config.toml
d_expert = 48
vocab_size = 4096
positions = "rope"
max_seq_len = 768
Below are experts of layer 6 (counted from 0) of a mixture-of-experts language model. Rows are named router (the router's row for the expert), gate (a neuron's input weights, with its number), up (a neuron's input weights, with its number), down (a neuron's output weights, with its number) and show model dimensions 0-127. Each number is 500 + 25 x the weight over its row's rms, rounded and kept within 0 to 999. Numbers have three digits each.
Before each expert's rows: "gets" lists some tokens that make up at least twice as much of what it gets as of all text; "comes after" lists some tokens at least twice as common just before its tokens as in all text. This comes from a sample of Wikipedia text that the model never trained on. Tokens count by the router's weight.

# expert 1
gets: "\n", "h", "-", " B", " m", "r"
comes after: "\n", "-", "==", "===", " \"", " ("
router:521424472483495507533468521523521506483543471478489518504520509509473526518506493481531499498472501502557466504497491529490528512489508535487499513502449488498468493480499488515482466488487470503527493486469459520501474486527479472486528506468545473517530535470459492550494531518504490507514522555516499502480491510487481527520502525506512506514532481500543554463550456543447473489513
gate0:501540509494500476430475485513501516469562507508503478494525496443471476518535505501512513487478542480495497515469500483505468466510507529504566485491481497520493475497528528513509501481500486562514448506527476513504476474519521459486535488484525556536526541510472494493495488488504480509512468548496509484507515485530514503495481550499466522528530524513521532475544470500537473515521
up0:499489510522500473482487502510457508501474494527513509514501478495533512463501507488553515491512504456492543503536507490483516504520450535502477475493454512527525459442468511515538498482510538530438531477515470496493476471487518511486554530499494505479516488495504532494510471532494489482484506526525556571467500438479499513444480495494476488524501480469482482517519483481508472527505
down0:447501495493530477488567500512527496500498513499515489505520515496555484488516497490482518501475483463489478510506465552494531505487543509496489501478476501533518515504450539506485535508475535505491509457452501472538507498475574440484518501477480522447492510493544520504517523454486515504499503493476513473466520486473476454501524514500472478463516501492542506513502519525455513497538
gate1:486461500490496527554490532480529474507468478521481501528508504483487525480482495450505466486523496489492498462452496464532510478487523515514495507463484519518461451539532502469474486512482471463491503516507478507479506484502477535513519471506459485483498490478485462520518539520514471521497510449525497502532508554494496531490544540462491459558515512540519528498510522511457505550487
up1:507521501492521485456488496471534486517491492471469527522538508496498495543449517493536506488491524492490490487468509456482566445509470524534463482500515490500524488532511515499509484477505491464547433475490471483532498545501469479483550477486494452509514503525492474477479475512495481507520507486497463519482492529498466565538483510510515516480507513496491502569499507507541476491505
down1:499463505476520483525492544502516549507441500428499505517493497514488472503523512456513521511522513493457452465463482513479492473472488479497477499521474476502489484463504516487500528518553503460561509516506491514525506510533463501528500495511473473526532526521519500488541517487495505542494519483466521485494514535488529551473556478516464479475529490497531544510469491516486524517496
gate2:500482449526484514530504485482562524552490515472471477526492548500501453509520505484484474506461523526464477504552436512496478486495510498465490510528535486488474457507491455491477472502529483479511530472502500533525527551505512455474552502470503512514492472482497512507466533530483510533489473523502492475510495519480467478489454496470448516510522502483483531511495503523518484512513
up2:500508507542487494479518474498527512539541522480464514459483472511492494495490459524487538525507482521467494465532536498471501523507486511482482539476529510487454477501527496533466501456486520491473530496491417522501501502447518500488507486534515487522506560514503512507528494488513501549503477471509491538511496469503533495534504527500520494520517494505484479508490589506546508501460
down2:522545488509526476518499524498497534513526501511504517527483464475496494515506509470509519496479462505471522511523511533514427502526516493517461504518508515554499486523518425512504540498506513476537534515510506487506537475474528461507536493477526517490443498481482508534507496530529494495514494473540483485478447519523447487516487473521513516512452514457523537483509529479525489552495

# expert 10
gets: " a", " the", " in", " an", " c", " on"
comes after: " in", " the", " of", " on", " to", "|"
router:525496505491489519496444570505469543478501484481482465514472551491508515505526472485517520521466512493504438482517529501477540499508516496502512509548535491501521464467530457494509465514453472485471523443469484518501487478518532490450474532495507487457539510479492523508469505502533490511513468499515489521468491525522483477504506536503523487498496532529532522480529507504485487544463
gate0:524484522499504481478449517495457488510514481543496485479503487515488472496570520569557535518510463530484470492519462516532497515465501538486516477497482519477508520538454521508489498472512507504461508487492499486495493440521508563481476498477512476497533517483492527484512519530489473477555494492511535483491483511545505564494500489526503493467515499494500490499502509485528533544518
up0:516502505488512486517543510513500531482510496489513527509507482500540502508533460495452526534526486492523525545506525505481499498495486484464486473528455443459520475496484514471484507468513526516513512489556495539463457522515508471499458522490460499517543513514473486449476500479477530551536545513508499484514447502503514474466519476503533495493484543496453473505475483522532509480538
down0:499498512546526468510454513523510505512468486482499532460516498502538531502526451483470488495518481510464480494499443510482461468448472526497475516508480514486546492520529505477528509494486546481467549461459528510523487465489509499547523495507496487530479535510485476475523491518507487492501451527496504480515477499501508522466537466500546515523492485447538478485498445493477482519483
gate1:493459507502488460522509530490490470449486480462530522479464423476477502525491495486456502497499490500575433510531473493479492495443501495510526494512485475471487498558510534515515494508506455518496514471522503485533548501519475494463497456477511503492494493491493479518480550493491463533503506514497483512537500507467504472509505517523509501555533520512487505491498482549488478491493
up1:462465534480484491526514490486518502473501505506499506549518477475522458501491486461497520541505488474520476471520492475517472446493499530488486484499504478463468521462503463498457467514501482460500461514496535543529542528522467481485472460494517522511523493496482483466489455503491495529501465482525495481532511561486513494501492473569472514527488503502473536465462534493518534477482
down1:481453499588546531508513501454514503519488508535522523488502498465484539489520494478506484540447476476506465558505545511460501524505468472480518508496507480542495546495534507530502471499543499534503479476526480496506505474481535519494491460497463520482517477496486490502500498522490472495505502490543514529532487523486504459524505495478511505486455451502489509496516459466514542514477
gate2:558520526516522520491506510531487475484492500503470476521495511485521538504479492505502441478476511522479453470527560511504509524530518500503513530514507480525538519533531569514466495527513470500497486522507498488519493479491487496480493481501496511483473490543498454503448510498513492517503469504515477502522508446546526488469497520489470487463435473527538479511552471479464480460490
up2:525508472458488489538507509456517510491480504486509482470469485500528517502488542521537508514461532526505526451500474516513523467458467525512540522534494471514473520521529532470491480537530522513514486531468477487510514496528520529475534509507486505483523502530467463497492500484485519506550482520495504416542472499482477506485450501491500481499484465492484438491497482531473524478529
down2:510480473507495476521494464521503528459479521488498500482504473496498465505453466519501496486484497525545517501520512444495466487478551460466492454487502488481505507502501512486483488500493468522515509502525487501476473543487493499485482478495502481471426466448513492518509499478482500479564555499527508458517491492514572494495508491542525530514493512485518517496557464536509516546490

# expert 14
gets: " |", " ", ";", "|", " 0", ")"
comes after: " |", " ", " 0", " 1", " 2", "|"
router:488484458533463531505486522563465526530506469458558493489492511490512512513524515504509499513470526541538489515541495475470523500483476501497489513498502484500534545500515511511482464520504497493489487504475458511470467489432487483534504496505488514468490530481464494523480520510534535538480436493502481482494473501513438488509507538507509448467463491536523519494510520483478500492458
gate16:537501505520477533510462510516487521496532488505534504479486478475459516502484448499527462481525517496487483520471505460485505513503492462536507469433492525504512506514488476454506511473450518458469501451498517470488508488531468503510473487476487468507478535499480492510505537458489474465495507472499495479519523489507465483513525525475514509475449477436453510502458481490512459514453
up16:486511485521523508544493454505469512520522523509505470484469460513537472482519456469472463461483520497535504485504501489496500511494504521517460533503471499519497503455479478532527500526480477487523561496484515504490477546528475520530462555486461489470512509520525470499546448505496499524486523485485531476525500479450465527494507505504494488491502496501532472503495493468566461533536
down16:476506520475490532524464452513491448474521523498491491528462500476478494484523487484499506468505467540533519484478486445502509534508473464507483485511513486523505497500544534500502498463516493511531489546526488537514466498503488514563497502492518477476500481549497496496466492511491505482479508510469549516509462543514546528526532516502496511473579462507492499534541475469477511505465
gate17:482518502519466500474490542509469486506473518475501471515549460471483482501478520485494484503473536505513513470457490461516480533501487496488488518541513511494536550495488505465478518497499504512473535535487503520517491493461512524501483488545484536450510509478548488524450498522461502517493485524529474493481527503521550473549486559482546478492470507459526516478518451539523515484495
up17:503526483487491504495528502538480490470481524500501460497503480453525467532482462488535518456496523511541459522514468492512537519491497444500524507452494492503529500470472514495536515504518464515476536559492501456551450520513535451504496512490462461494513520474521529532502552498479529520538506549516485498523503492510502477544499497504487497461504520516503501511503509447518482500487
down17:478539519511470523512494479471465473484475515535514473459498483487498539498473486512486520497505495518498533506481507493505533540455530472480531483490436485492540466511475504459484443479505487479504514465530478534478482498467515511431505493515473526510516506462519455498470506521511518500504492518514450509527451533505545496496498544482506513497508489458452490455480512464522519501508
gate18:504520523523506558484512538504482508540472499513489479431519506494508491494488502455480471542512546510508492502475510468527527531490524505486518570514457470548472528531525472488471491507527512505505525540508503499462466486461496473483491514512482527471524478461492501466454487472502507494493521515528529517525503475498468488493477494506513469491549503535486513530517509512515473481430
up18:527514494526501500523464504510465517492470500522495476530521519540458492496462496505530519485529527497499494531494527522516506468515536530515497432459476531529499479534497546484483507467479488518447501545478480565471499498500573531497486474493490522487498543488500470482498518432495465487487480496509496504506500510478508498475503477484455448503536485500482474502523481525465504525499
down18:508500503485526476475520494491485495519490500551522516442514506511478509478457510524461491484490525539484566517478517528474540486482476482516514492565492511539490480482450521547504465491536489508478525498507477482486496482471474544522516488477486457490540560492490515457504514481505492464504469463484536464480523491484474478471499529521493461511506493483509516482475499556511507488533

# expert 2
gets: "\n", " |", ".", "|", "-", ","
comes after: "\n", " ", ".", ")", " 0", "%"
router:498502466504483469477479494561476504508483485500510513482526512497512479493455526504517498503505526522533458477500520461503500494474515529484506505509448458480505493421516496537470479483503497488435487515510501492471459514440527473513504504522542485504521504489473487504480542486541482515514451519523489494472494478507483481525495537536489476517452491439509523510549513540488512494472
gate16:504487485499561470487516487510486496501542519520537502504527476466490454502479483509497520471487549493524497515508479439504512504482522456503528514521484484473513516508549469456515488465490489499502496514499508517505444544461529509471536448538545523526530485451535483506468477498519478485505477464538495466491451500476510468536468523505514505521528503451511502479485519494504512500510
up16:477551507444522518475500471510516480486479485518482544523553501535476461482509497495483508490505520486536481508458493488494510481443522528504511479477500524565491505479532461527510506483501503526511469468523500542481524498487527465459449523501486496470482528480497489513502473496505491451465493497486481494531496508484499488466513532501520494499521532481487440546511467472552474459498
down16:493527545524510513527472498435513507513493485491515476514487512501469506503453496517571504493483474518454500464449512487476480480448497500505537516521505476489518508478488547482499448529506533490490502475524511492479501499460525469514491518474482471510480490522473520478458490487492515491500479568518486467498457471499558493516480503520470513525506500488508519507518504562541460479498
gate17:521503499560491479476491477527505533484488495493509481540509477463495511521478512483489500477541497505523476504481485465490507545483487484530506504465526525511531518468489508561541495518491481493484504534428511561501453564514527481504484519489465473494523499493513522493484486482521493489513479514502479493461422512474494509486513529500479518501533493470482474510504518538541468552510
up17:534469506481516513504539506532445510492494531524471502526487450515503522520478484513515525556562496468479535513500493550512529521474459469503495507527499493502507489507530466542471502523499510471504536495497518495459506452478492507522450528516494518534509510492488483495442563500488529495483498460532480494535493515463478492505514522508484508521512504508556490501537534453504514474504
down17:518479489516506525493483497458540476490477519467509499470475488538500484504495467524470500491487517468500493560481462487509479516552518530531483499496484482476504425531495478492488459501530517510521519531461493527497504543496485513512553473522469521541528496488497504510485518553489510526533494505490512564481443506473541497485499498505490509555463491479499488471537477466523493484522
gate18:493510492470488497476486534477511524463499523503491474483504535455454508489466448450502486515489521474514502515495525482524502499541511525507502515528559465518470500504498535510500481480476532502489524542472472535436463499514546467506515467493498504542521493526546531459507518475532515464467509540495454468499519495482478514499520485483528475518489457501476506523518486529493475460506
up18:490513518507490475495506457536471454539471479502486482485527524494532506502512503475492510530528533458521485456508522460515488489507519524468495502514473501498534470473526561514540491525498481473462505506462505473491466507518506496507430481520482506494511520509556468465510528540488538529468523466503490543518462467463512519515495494479493491499482487460499522497514467444525506456505
down18:530487444494487517515497536480497459491525531513497519495511508550501490497499526490507497488518507573479488492466523498491476495498483499475502499536538520473491489492496511483462478495511508463487497445512497476519473517532503521444513443506502481519520501545529489467491448419499520502493513533494490502481529554529481495458506475473507472493471510510493542490469522525458534499531